python train.py --num_hidden_layers=15 --hidden_size=192 --n_experts=32 --experts_per_token=2 --d_expert=96 --d_shared_expert=128 --hidden_act="swiglu" --moe_layers=[1, 2, 3, 4, 5, 6, 7, 8, 9, 10, 11, 12, 13, 14] --router_score="softmax" --normalize_top_k=false --routed_scale=4.0 --balance_loss=0.00325 --balance_bias=false --router_z_loss=0.001 --router_noise=0.3 --shared_expert_gate=true --init_std_router=0.00825 --lr_router=0.00213 --vocab_size=8192 --norm="rmsnorm" --norm_eps=1e-06 --tie_word_embeddings="early" --optimizer="soap_variant" --learning_rate=0.00458 --beta1=0.95 --beta2=0.95 --max_grad_norm=1.0 --batch_tokens=65536 --max_seq_len=1024 --train_tokens=342600000 --max_steps=5228 --dataset="wikipedia_en"
Below are experts of layer 2 (counted from 0) of a mixture-of-experts language model. Rows are named router (the router's row for the expert), gate (a neuron's input weights, with its number), up (a neuron's input weights, with its number), down (a neuron's output weights, with its number) and show model dimensions 0-191. Each number is 128 + 24 x the weight over its row's rms, rounded and kept within 0 to 255. Numbers have three digits each.
Before each expert's rows: "comes before" lists some tokens at least twice as common just after its tokens as in all text. This comes from a sample of Wikipedia text that the model never trained on. Tokens count by the router's weight.

# expert 5
comes before: " | ", " |", ".", "–", ")", "% | "
router:149093141157120114114137129185106132128112137099128176117132126124120166106136104094098159126130066131140121143118101142105112143147111105136098098167139128146159155110113100169107156132151139114164136108173114129173148167095153155146152174098106105132133170139141116160167153113114139144118120117149151117126125141151140148106096136110123134124149113067175121052086113139150118137121140080138130163152140126110161121145123131139122087117157139089084133099117144082142110100125136162142176144135162161104133137147131122120153158100094129124174148135116124096139123103087128130
gate3:132117066110126151158120127135083134164115108115186157142116120127112095182152139117160124155145149144158141147153146152122146168129128114144129105135123086156098140110102129156130139131154118121112151131124137126126114130124107112117145166113116116152119149106118126113079130134076136132165136104150084164140131115123112163147120112141158116123098108130130114081161139168095143174178107120157101149115142138094157117154164109120171120123169123173132136141148171120157153115117080082145160119085185137129121109164162149113120133107103103135143166162117125136150134114140126198
up3:182096122078150162111136102121070123130144103137156142139074176117122124110152167125120160136144154108155151118170140146161120155146130103104136120128158132113104132138127114142132119148148127120122143147110122116121129115146131145136096128115135161098124115085099098135116143156096126158185112099180108125121153130131157147124140126138153150085125129130135123165146148190092167108136171161122111150114115164135135115101146107118142116086136110162151112127082165151165179086089098143101156089094137125125123133146167084134115122109145124131071118119126115103106154106172135121
down3:114139128172102107126105129117162104081124116097129100137092119165125103176121144148108113111138111096090101109126157105110153086094150154078145186150135161119147160100136139147124092159120137112104119144124179159125097135172137126122128118129152104154103139129109112144113158148128120143107167089119109185134141131147076114102093142107186141154100117105159172129149137111086179113111103162111138116123089094134125127124106129111139179111173135139099173126171122126128150138133140136102134127100137119130153139102148143124116112099119161147089152137135137126141112147147102078
gate4:116118107090093179143110136115103128103054145100079109107130114113176100156138088126092107115138143121125118132141144104149075133150122137104116139143121144160139130108119113152124101098170141147115142109162145117152127099146160149138113116155122121148187113164139133141141084101129143126087177146147070147099097168114161119140155114115145107121098108137170148130081142113106139164133114138171145110108105137157134122163100113126137156161154134146125166126120148139067082152141118133135147125164116138099112158099130101114117106138084105106118131141092141128144134139105085151
up4:069151126129102097178113142151080096129115124127152080145143134140175125133118133106109164143127118165131152124142135085126114125118105113157128132133162090126130159128137192118107133109154088115078142142119154133110112138170133155132128129109124130107166072140132145130123158121163114147100157151080114161171135131149130107136143109150120110090122139163067097141141121137123108135097187127126145133105101136148141129170163128096069145095109123104103108184108113116126158138132155146113130108121137132164142153144073116136088116128124129121077149115111140139161149111109145129
down4:155135096093125179103123134125095088092162125120092142130094122128084143145176167149070139135159120146125118150086127107126083149118098139121155151118113132117113143077102113145116110119128161133116155109113107120095118119189148121121130180124122134133134126141126110123109181089136135126167131145113144141118145099137117117137097138139127159156162129107142120132120135147106166165106102163121132156122111147078148148116096104146107104097099128144144148159160122186128130153106147157112179102117129119144137147127140144108142124140141094102100162130196179083127097088112118125
gate5:104112102116139135095165152156130140186153149166120125153118148113170102113161095095122136138157111161111130140153157120160106146122089113099159099132160128113175118155106119149128078110164128143111150153128143138156074170100098140167113088114181151111138120156149157119138191095100102154104099139123155144145110133145116148138153162120123128131138113108121142112058115127134124134141108168129153134118153105117158136129111176133121125093153119138145128083122139065142126116110144096120093143139147113141130105088163136103130145146147182120137133135111134118075107111144113144
up5:154136150103074139120139118135142126122138132106121169138103122150125139164157107161158119104135189138087134152134136109147116103151166136146126118113172098111139129108170135121154146139096157132091130141100102146098180135114118143149110139155118118108167110112122120144152118179116132101112116150118139123151108109153155098153172153149129091117160143131120159146164148144133108151126158140124121137127098138149126153095085124121151152122162120110196132153094099146119124169108106173118135174087150096110153130162138177137129149100140075143090143167166138154134152149176110100
down5:105124129122116161118087157149106150140147149123110160139113120096106165122137099128168136153151140096102117149111091116108110116149169122107130092108108132169161111193100151096159128129153150148131152117188120114110171128103121134111142123138171144140143130147144131100119146143171092112080139176138144090144145103142119085129119148167139160093144147107126101095140147101137157095139109153111116108133116110153116109094124180140086181160121083126101120118128139104152135097163147137181148141126103106164129127128129164167146174124111130173150151132118138135121121096151140154
gate6:139125156098133136112165114120173161133109122144134132100123101137125109119155089122142144129115122165190108171127149191121135174144104142136116189159116114147136128121140164186106132129136129097157122100160125113115097141121107111133107139105093140123125122088125167148108095125150165162143123154090128093095116134174125100134158122117178111139076129136090154151141104112152107174163187112119147149177150158143133166107171134122143149122114144136175135099102096135093093158112112151150150146117145126126135142141117161094146128129106136151128135111134135116175136139149144112
up6:167095154118113157134113150147118150116155126135100102099148109149133114108135078144142137082107112150118105109150113183103127127112117158151163138171171101153070077133074183102132102161146124129148092129137139123124140136104136133097125124141132146128092082112124138097111143155120127171129128158171128128092142155081088109165114117097158098149102121141147107122119127153142156131164172153097185113110158140155110105174120103150107097098138110116106117114095099143119133168118154114127108104110150104153128094130102114122149135086115131141129109102106105104140093136124144126
down6:078179066125104138092151149112143150143135063082136082067124152088147107150122156162121103074119124119168089147137122110107125136139184133122137123168113137125116137087088145145136201135159153135172102157100122156102121119143141134110151132123146087101129109149128107129111120119120121121134158133073123143136157109155166110144122108123136142152159128103103122100111137150133127149091103104116158141111168138125121131135116093123136099139123121129128121165117122163125136111107111126097113119089088141124130126167152069114140108129113101149115135127113122135174146106127091141
gate7:130090158125113173106157172154134127125141080120131136135172135105166118132117112144124109128182150155144097137105132126135134131117141171118104111100137145152111113139104107130111100149122149134144142127134169104100133122109087126139170165099110099124156122165131151148132127127126085138145115099094117120165174138172136171099101080176154142184099112146137131119130126120117148156153125112125151134160074130109178179152109134162108115181185125129152143092104159135157146166139114156120140132131113133116147149134144147108138144096141119130154076147154152113127153075112149135
up7:146108134144073133110125113107133167147145128143116139125136136135123125139116166140118154158139163122120162156115088081167148150119099100099131131163138127122173153153131155155146134137152122157114140145126117114140129143098113121088115136122140112098158150104115153115099131140093143085121157129143126147130136142098108102156108124128171108132090121130154147138082118146125161165127122131148102147119100130123160085126066169117133125104147156141137110075125091161169137134108168091127150135122090151108144109118168147104066172138064176128151157126127125147084068131094107124
down7:133113137149145146133124098119107135143130124135094148107154130148124126110159086120125101131123102106134105119172061107131073117155124125147117141130116077139086184115157129145113159115147103165135158118130135181148149121154149143117154162143141096092116144146088143134148118095141109112157144156121130163126126154095128117109123111063130124132098107105185117170105126107123176135162068098147138099162139105150155087097118138127095097123103154138132094101158119112093108122145106148097165126164140095107081120157108141097113134140150091133141106138137099132107156146143131152

# expert 31
comes before: " | ", ".", "–", " |", "; ", ","
router:153103151115129105158149122168076129093134119116129173132122137127084142114174108126121145104163096152111103112106110146097110141119113089147098073136140089133157141129101135127106165124149152091131123130140110140159139132091165149109144126104103119120130148128135118158137139101118122155112097130120131098148171133142150125142087067147145096137133120109164140080100120140161120153154162098157124131159115131137152101141119154115106116095168130074060148112080114097157122108177092151100147172107164129143148166150121093140122168097120130131139125159140132102130161121107116134
gate3:108100075112144140124134133136095139171131115092163131170158117087144085096117147131145126129158170140131086138132127145111129103144119134140105092124128117133108126137112101130106121174143130155090129138117132139162101071125176126112142132108071117155094106127130132152158155121100137194147151102151113145117116132118140139127128128068125136108093157120135122128131134167100185156177108111129085170136140169141145109121178094107119111146137137172096139124103113113121162087138059107158144090099171116132158134117122151119139136163137143153144113117140120142141115130124097144
up3:146134155140154138098121127174091140139161119138126174136098165088131116130130138160145127133181179123120104120116130159094144127150133104105124105168162158139136131142112106148134121132165128111147086173131097104144149118152120102157107144120067138104147120102129086132135183124074121156188144130164123107105117150115105144158156130143189143126095141102105107134144132153111161154133130128125123156111141151136158174114133123126105150130107114150141151099095168116137141104159114146110125073100149144108121122116128123120155108090102121132098137120089158152100164119148175077
down3:108129088172127145116106161145157095084140108136130124135114138109120118164152140107131093133171120104108112103139135122151180125092093120090141176105134130125149122092125112140154122157128110175151138145130087153160060133096157160130170132082113130172148168159129116132123108093140131146119167130114129158112140128122043102079123137130169109127125093139151154113139172120152121158124126145125144125146122117149179152100150122163157133068172134157136123129129126131142163153112131117142149135097125149136127122089163133122121137105086150134154109146124161110140108102117127105
gate4:099111125109141137119133109111102110137103144135109133127118115127156124084105120156108148133109117146075101144118112156166143152097141139096142107153120164101100156112098087142116104097163126125150154150151162110127102161110096115121128071151189092198165126131146150144128113124098170090143142131135107164139137163123149086103175112125127140135121114132135123137091123146124127132123077162137139106124119156138139095171104121104105125155204114147150183088102150135127107135164166137117110109111108146120112132116094125173114153117128154156124173125122115125110120094140135088
up4:094105126106119120140112088103070104157116069170124128111125126111164094130094159169096155098105173158161144109148095117104154110100087120162111108105151109111107134122098152108094124118157121143086116149147119096092123096126113127075148122134156099169147107152129132157131135140152131121147149143133138195147151145106107117086105090165096157110113137154115114119098103150109083141135175128123126140115106131126147112145152129107072109111118170119135108111126116180129117137138124152100125110123115148144127138130100113172129148112131143125100138110126160087120141094146127180
down4:148143139149110124104116139086117060135159102129141129119100126113104139110164147143121159059118096138130126134094126139118127125118123115078144097141105119110164147059140155112133116128139102148129139122148104116106117075165140153117122158167147102115116089145101118140077149091124145099151125138106168122133148079150127113077149162160104132155156137104117100106141151134090156132084097152151104124148130152116119108132125115113112124101095149085140133151148130176137098143100139103124108136110126109146117171135131119147138160138145155078105113101127169073102083126147100124
gate5:128107106092106109112143111117146153135161086139121135127099154175140121165118105097173121152152162168148103150108112153159129142088141131132157057131145173129141114080120106193123112133131138133137148144093144099098139144134146187115095097118119136088147123148157153109093152114095087144118078170168116136179120119166143134128147107131120137134107140156120128170123134095129149140145121138129135134137149108132166123134063167080072154102164096126137108108121108127119103119111132121091105147122130119115118140090154097102096135130126129141095123134110117122114123151153136144
up5:118112129132105114125083117094164113113132113109117125136100140166109181157099133147167130177136150163138155201079078107116112125128158123129185114140185142102116149127137155113122119101098126136095119113111163125111146114155128139113104125101136138125156118125122107125117090163098117135099111138104140147142142107165118146140145137108154140149168111138164123126132143096116097128128176133126161160093155103156156111123087110128117198129176114150136117117147096131124105158087163149108120176115136074100143105145084150097148106131103117158112119112137147161125119138120105119
down5:129128141132109208144092125150105132147134135092087157137111122114123104117127093108184165175134141122113143142129129118095108161142140124149152166093191150127141118125150178130162141117128125172169138125156153138136148107098104147153118125162159114159120129106151149153128172145101108120120134153117139107165123095189094116122123179155119129128127147138130135084145121127127117125080130137173126126135152150165137148124074078139138099135115147148147140106110120109118154118119081113127148138149102118119123122084128161107133117124123108119152151159091068143144148136139174168
gate6:086139146120148096138165130126165121168100096102100124117104099135108115111108063151170163152148146174119093146120094140103110176129123125159161144157114111110115098088106133122104146124118068099144098109143118158077094134097141129110100125133113144131126112145132166105126113141090163128109125129114107146083100128140122112164142068158152128159096160083120160147129101157167102143184138122156163126135122114077113102171108126135135152126154133132110107120128088125137085151151118142123172122134166112147114126128116132121126137149114155134097104103129134096141131142123086129
up6:130109146135101118143147134166116143138121128137116103137137144164098136112104094147146127087115104163098112130152121123098119150124131160153132107159151142137116128117059174086140165100134075114148114147131156161126135086118181125105104143186122110178134064111142159131131164149078137140127172138123105144110132101111106134151105125144152129164106125120120104084115116157188151124173140165156148138152129129131106157173142104120126147140135133113132099167098127125142142152152140128127115134097174093118099129088105128149108108085076132120142103101122160124121132131129084115
down6:120132104136147165151150141101127140113144102117111123105117164090123148113152127144108097115119156116199125116156132092103126161155132143155115110125134150110169169059098110128165138144124134124147112141108126101100093095132135118106097102127131121130116149175126157155098124094089095094095147101074128124134150140087144113127143139126176129198173104087126153112101120113124118149087143145134153147145138132117133120138143088145106104149119135138133122109162060138099133132128130154095104129148080119134180157137149118109136101161143114110093124150113110122161128155132079112
gate7:160137156112128138166169161102103100133152112109130183146153088078129127141138085134129111113128148146164136110173147180125110147138181133113104130156142137167095127109139097121146141132134158136136116112112184110104157163101125134158122121129086132150111160163115174138158129103129121130126129112116155090135131149218117149128149115175158124181150081122136133116146157111172148129118096106148114124129095161175157175133125131128135128143117133147108133107128143095091147136127150116127149155134081097125127134152141138119159094111094115121155146130155126104137111117127163103
up7:082100133133100131106105127161119173132104108133108130114114181121156106129131153153105163145143123104113141119083082111198156110118104114112142112143115122046155133168100132137098175128117132157110111097144129121120121134127120103142124135118116127111177117117135130128110147114147143113125094104115151133143142150112133141155108122111146120129087115106194119162139124124069096128130111103134121158107122151112165092126095124161174113131142145163146129084140111104179146104128153111157154147081167170122144106115152122123113159176125121147132085110151103130120111141124098173
down7:101133092143158141109117103100104159127137125113131170110122154191126096130146100108147149126100135101132109134164104137106125106146116151168116115096133063176128132124149169163091160109157151177110181131101106124125131130157139100059154105097116132124117144122139131134132117109135155120152147116153124170075157174127175108142130129115130173128101100111160093143146122125125176150164114089130071104155123112101170123121147123157102135117118131143120123139118128091105153132116118139120134112134109150135137175107142172116113119151150114128158088149149084142104129116141134156

# expert 10
comes before: "1", "| ", "2", "|", "The", "-"
router:163095135098117104146170089157072147121147133090125153125115134138101147123126127124103157106142094119134131130131099156099111161147135109139088085117134120163163165149125102162080173136140164137148140122130110139178152155083141150145142139109137126149111181126149093160170141105103092152070116119150132100152139144132137144135103085130154116124153123099154139080097107144154101135138137101140106145153139146139154101154116146094126116101172142081076149110113138105164109100122110141119160143106153138108126147136115093134138179119108109114136125162138146097151146129081127116
gate3:128103106091156121156133112174102073149127136096169125122121114146088119102119107112158123151189113117134136170139179168106137139140117091128087091148083143160101115100126090167122099153173110141124164149090130171118161158158096134136144138098118104144091156118167142134094142121139142147145149098162104122099107116139143149136147133121127164109098122104132141107156117147116125132155177143127083137115144144120100134113121114107151125111142129186079120146135100152148148115125084142130153107110164093161162119096155144115137112099119107118125104110106090165143098135124123126
up3:157123138097157119115077113130101096198125160137141133103126140131132134123142110110154125129181153119131137137150148147118093132105125081120122097124123131160106111124130094161126107153209107103137149152090126164114124117185131103150137141095087148161109154101113110132097145127120121131122117130183115139136148103121127132107169152105125132112113110111123120114188125180113135149146168164159123145146122133138115123101130120119152161115108096161066127123153112128153150110113138112121171084103157110167144109099136135111140101096133116085079142097119104145138115146102179121
down3:111116142141104130100098116115104149094119092156174124123094136151132119156123118143084138152149143094139081096105150103163125137121181119082158156128116105090118149109122123107135130163099126136139163123086104162153105072140101154136142153135139125163099149124105129117118121129147165131132121127106089127127126147171088125097108147088169122126118121145118166140144112138127168124101107141127137132112120089143172141137150095147129171089157118123149093087124108111114184153103199080156124085090112118115137107117132121147142163125134152153083149144123103137107093112134106134
gate4:139118135072139132169112134118114140098112130123099145084134125110138155108126099145133141107136129136098111155104131083185092137097107162095110137115114162117138157112121144137116146115153129108125168119156114142149117091126143131153121088180154129169119118137147114133085139137097129144091166106149064144130138189173186130117164098168102145148110127095129161128094164107122116149138131160145129131078124125105105086146140118105132081107162134113095141137127173122101127161146102128156116129155151136108098145134117131156114133115094115169116163137113125100125087105122083104
up4:103132087111125153178126128145111097107115088152154126142121143143160077137135157138095093118122173147124088114132114082129132127098105110150119121081177103143124131134101181122108160093147138114131139121131130150122121128125135137075142135126114109147126105173125139168139107164157106149123131169087142172182142105118096090131118071121099128157109143142118119108130105159133115150136187104115124150154127132152146094128122165145098092103130134151115093139152104115144096154149127127074105122123145141182109116131065119154123134104125154121103129106157130102158132098088126127
down4:153145151101128134128096138109109083104182095125137175094132125137099135130148110149118165116127144147148114163115124109157141151110163108139126112136109110104153144125102150138106118120138129121135157107096144135097104084138135123142134160145116125113107113119160120157065121071119146084171125178092121146146164075116126118132121160133117188159132152101152129125110167112116149130102101172146108130123141146120083148119107118131102143088126143152101135148176141153159140131107141123137136123132153150154122179138120156141149126108129149098161103148134178059140097100138070136
gate5:127113095091123130097160122157156149133118157088140131113155132115123075111099098089149120108104118166143108128102118129125117121156120118056155105105123142143175123083094114121140104145100145118112160134115138098112125140109141124116128073148183113101162104120146154115124180131109134123144094169139155134144133133151184144136137117137107087142080127113129141168124120112156116107109104155121134133143120076116128153154091154095081122099142127154139149064117121078128101109137098115131114149165148118149115122102134105123150123146170134174124099168107108084137125109144104107
up5:114111115130101097121114081133121125128140136105126124128117082132126134160147139133128106171142158150111152181127111095087117160142132121141117149135156154076115121166168141175157148149100104091074120111151160140150140148095100150146101155132112140098167128127118122138119165122117119128096104131125138142141114092166114118160165132117135141094152140095158131103088150147129097178154163093140162123053172091139151140117106154135185158133143139140134137109127105159102137140105126162103132166115090082106145101146108172124116130118138119130128163099151140146091136141137128095
down5:145153088134130183172130113132121134137163118137125152147076129104130116130137141137173113162138158132092160119155120112148086168111126109155147135107142147139128130193191123103150141115174113143106137123162138115111096105100121115112125113151138125153110099131160101126120183162110109085113121166140136115102144119162123089138109170140133116149094142112114107148133110151116133080118129144129101109159158153162110111107140137168091120123134093147114114130155104120125117093088113118092160170147095104156123141093098170142165141122146127132132160142149105122171114121142130196
gate6:106138128104174122124166157145158137170126121110120152104085110154097150151103089103123160147129117147127115136141146155118132151114134130166152107147126127144133095100109149115118151091120069117153115128168163136108095123119149110133073114130104112102152118130066182105141147159133135122125110133131132154109088157160135123135158084104137073126080123133160136143136118111142135113142203123127171123129132103140109151101120106139154156158139089144136164104134101157110063169113128149121104138104188110120108141155093167118112127133118147128123124118142149100151133108079117121
up6:138126170087099103082118121140132168102181130145149130126116122182116124144120068160129136076167117124090103088117140157120140130120144144183132117146154139115120103117106174095151133122134151124145086117145186126150125115112141126151156156152141132126140073103104151115151117132120115145137150145118128123083139160135124107159098116110141114132093107154134061093152121140160153172149128125148160100155185149144126139160134101131129152135106122152150124141116131136134147150126149134133073134078175105090090143136145139158113114141130131153168103108118102110121093118146111122
down6:131119050128126169094137108057129146109143092140081105134124131106129110122150160111110130121127142112184151124138116149132130109106125124123104144107085140135147141085098099153130143116158184116113127151103118105084117106118138109132129115124145131136100122136101129174128138092132147075159146133038135106125158180100133113154163154139187133120144156150089134110135101129145133146134131100170132122109113091129117126164122139157115122125138141157129153109134096153131169117136136140091128111138133129126145167135133107090129126139167087119105087120131131095161153137142082131
gate7:143093163072132144170143098118082110145131147064145157137159102063122107146123091122126117130111157136162145167185155108100122162143134160129120083117119154203100113113105131162130141153130113111088113077127117125128132129116114122106132131142133112133141133151115153147149114152130136138140125141092130110135126143158109118171152106145137181139138128092118092113146111130166138146105142099118159144127123103129147150165110107140095145127161133149118126135124105146098139128159091159117177127144095144145115125141124117124149151137125157087126106158206161130163140103099146157
up7:131138137144069139137167104131152143164112121127134141089106122138106113105164146115088154131126100116090135109106102095173128124099096112143129141135120133089143156148115113158136156109118138119186119117126125176113121122142141126109129151131142132088143118172124134120122118077132174076131146106118154142190129171122126118151145166143161106141144121114161148118127122144147140161133144145141092154078137138097166107101068142169140128105135136128158121096167101110131110112108180114124158175117156106111104142125167145166131150117115094176152140123119152125109075170151116120
down7:136110145107195143099138104099143114106117120158144157115147139090138125138187089108129154152099107170144106129168087128095101090154137138164148126140178123182108110121153124144097128104130092169151141146123108151147156130166116098120121120134120137084113147099101122098140110141140138134169113142143140112083130129146169114140135127144118167141123104132182137179117146131138172095159082129127131106098145123092152108108147099138171142113110119155146127114132118150150081132114123138124112076139157119128105124109147126130127139128085107120161102159114119074139087158149160152

# expert 7
comes before: "1", "\n", "2", "0", "\n\n", "3"
router:157106139112120108147167096151077150134142133078131153113119132130098143122126124110111151109146087112145124135130095164092109166156122111135084095128130122165159159150117096159082169132138158129148135123133113135171144156083139149148139145109141122149116181129149088146172138107104100151077113121143128095149141142144135149152097076124154117130156126100158148082101114142151106131141147100150106121157131142138151104156110142083126122110177132085078155112109134096154105114119120151128163145103147134102126153131104083129134178129110115102144119169142137088146150122081137119
gate0:128112190150141135103116145119114124073111155102121153089074154146107151095163132109154093139139155083143138093087128154130102127183134108120137115134121134153096114123130152121126102144112118104128130102146118137116147118088141146109186123114147098096082144092092131105087149167119173129087152107096118135119126118151129132147138123128173108135123080095162158106117086127161129168159138162094144147149158154130125141098125093142138110102110147109123153156108124180155113147163137141097120126064129109092119148109140123112086130130113127110114138165130090113123119123104142107
up0:143141176135145133126132122151127156131090117124147115125145140096148157086134173123114122123102148112129138168109158200146127123061140145162146091125153149111144160147137133151092151099115122115134102129128117114165117117103161111133092165078099130127107145140143152147125149145097136139163137102148151148163124094133141160144120120129143145138078158126104098158196094102104150113096164090141129140135143121165084175129161107124125095129133156135124098093147156086135090112132158109095107109082124091112139134142155133119126091139138174135108125142160119128156144124096116098
down0:157111138139111147149141126124156157126114102132139142142093083188116129105085111084090063151092087093133136127126155145102114122148165112149098095147164128155188124120147150136122143132149147128089162121120140108138082161162126125160104115124158132150138083137172154112123170139123136148177133158153129114101144157151139119101123172139141113139104117127120179139112161148087165130109127112152096120125134162139151127108131128139088084156112134128132102114107086138127095103138124127128134120134142142147131096148117120125167106157138111113085154120125083155124174113135098178
gate1:158101135120148155150146116151097147074149120108150176149126113132119140140106151107136121100115122118104148115108106129122065128127117103143143123114092114096108174124116115125108115109134129162097096139142121148136170141136119172100138163092105100144177129147160094111122148160101148139157132126134139129144132164138156109148129113116125131202126092112132125128109044173173155113156147117156139152111129146098110088128104159179111143139125120133099125112102121138093105154135100091103153118091122141132125132148128143121132124060150105107181092150103145157163104116124125122
up1:097131084128136149145115102122129124120123154175158073162116110135077166142109066115127111087123116162134113085107121084133096073147115166088123114121139145117121110133142151115085156130093122143097107107148144123138118119168161102102135148169124142110128117112131156139071145125130102101112120139108126124147088140138129145175096113125101082085137105152173129139121142106118077129144132140179148144113142090125147163131106126143121156123120141129111155129138115175092141115119109142135147133131138114140093151120148112179144076098136080154106138140141132146104145181112143136
down1:164121150116124110137144129147127097147112144141138117130145151109106119139098140160153128099153123192143152098128125142084146140144087120135165107148109213100175169158129142118134101150106104147202168166130102110094138088130108154096124151125146137108142108120128169138158141171170141125103146109149139105089137132165120163123152117108127094140179087133099114142176151099125123144167075131105143126099144172112138147105091117080143175145109104119109131132144133117137161113107123120148134116143121101126132107115128164143157149133092122130101147136146115111134144114142109129
gate2:117135156152101166147121119119099118142152148135094124112098103122093112143140133154105167100122154138127137102109132113077130105122135134095103086119130139087108119091133145152118128148150132115113129151134152123148150140095133107144130119137136168091114093158108144151140136099102122146121142212106154115126155114166135130153116132123149078122118110143074149168105149149131122097110087124173105112147120099117117134127114102150129126085101149132114132157094141090160103120109112100137116158178157110182172142191091070125131121160130127130069130147089131113131125131172119153
up2:119174143143153182158144130141115115125091168167103108103083160104121072118125111136156140097121124095121139142117104133116156114154132115139177136145146164110161113128129110110176124114157082172080169119145120111082128120173167096073138164104168154101108095127124085139111161147131115114151132178093122116109137138138131113151129105099116142089151176116144144095123086148127102124120086150128140116087131103165144121131129121171148165136146090129084153154123127134110141137147130154117131105150129153110128136143106116127131151160138157116133137133136114156134155145103099099
down2:129138121113180146150116147087146140152100131205152128131174116134139122140171117098124160109131151116157101106140142118115095091167119151118111122113127138118199136130106130131132134115139090127087147123137144077139139115115106119129089143094134145131135123098107128159097201102135162137134171130118088113109108146127185099084120102123155122157130139106094148102121125114075136147144109097139105097139130126148153124121137124097106153124139138139147140096143131127122114130107192136103168104067157155141139139156084139139092121151141118121139114092117133105151088086127136139
gate3:141109092125112132155126118156090118155136128118141130175124149120111132144141114129149147157132148175124114117132160155124118135118127138135111121141110103133107160143125119181130117132097137154086157168105152125137164140113142110124139088140087128127176170119156159136118126116116144150148132099129083129128101122094105102158121170178140140092125105095131147142085169132121169182121144126138070130135150160115129128110174151117144105112139126178070092128099129122123124141120110156159165107125167125094113129120101146149153142079092117117092133111062096163112085107120112174
up3:138156170087116155142090130092099115181148138109142155122106151118088134144153159110140135135131122149153111122135154140108093142130162137104134113149150148151147109135112108203137104147132116131142158151148142107137149114141133115108142109157070182154140133090093126164134145136120134139130161125180111131116107128107132109121144139133185132090096129113154112133157173154139151161120161138124105176120146117161114122095178126121163132127111102132116102116127122122133171107100113137114136105096184117085086137128123146144110143113125133125065136101100094089145186104125133102
down3:094101133152108162082085093109143132108085141104111104140106172158121103136140137140060109102159111142112130130137133093141097123127098130093141168133165144132138128099125125140133110145123120114171140134158129172138116096143145137140126134124135168173114102157101122152112124121128127088143144116105104139157154091162100151111166143128151117154140138100149088147141087155160148151121113103072175113156120096124167103129148120143136180116167147138118146094159141131151156155092153111118146164105117153137099105103150122132119103072111139163127128168146108119073118103144112125
gate4:133130092062105123153146134124123117091116167072111137136128146123191153095134113123162145117151120100080104130146125120149096140128115129111079132154073145145116160112091147113093160112168103140169173100156115118134129090141153121127149155131146149192130098145154095129128137134128148132155123144127056159098140167159175156116133122153108134152118112136107143133117127084131161158133089147136140134126140113127116122152134125146106111140159132154154172115114162115084135102152140153142106096159107122110105145104084113120109140123116129123145106160073103130139122149135101118
up4:116144123126107098171139118127084104139151092135128116122097111167155124102161138143065152098104158132159102111146129101105140107137087088167116117096157096130128106145128173069118144127178151128146120131117140132109104116158135109101119154125121091155150114149161121119133106147090150106122126104086153160135155089125108099138101103149123126139102114127100139122114142152088104140097193170103130133136079141142138120115141133125105128093118143114108119161154101107124133097136124150059126127088144117137167155124059137173107105111115116124093091133127139084127127117134124117
down4:120126095142118131106111114117102060110149095132120182101142073100083105134139149163118178099167167137129121120112158121158129134112103115064115108136087112114131145098103122122139080127115146149160144113147104126126090092121149116124130176160139152128121119136116099133074143108119146142143114141109116143128175090134124115153150154126121184148140169102167148141118126117109156179101146156136127122099137128123140163131110099149083142128127156173132149089160125171114120109108151107137139142106104145113154159092136121093147129097152126137110145112116172114144132121147077124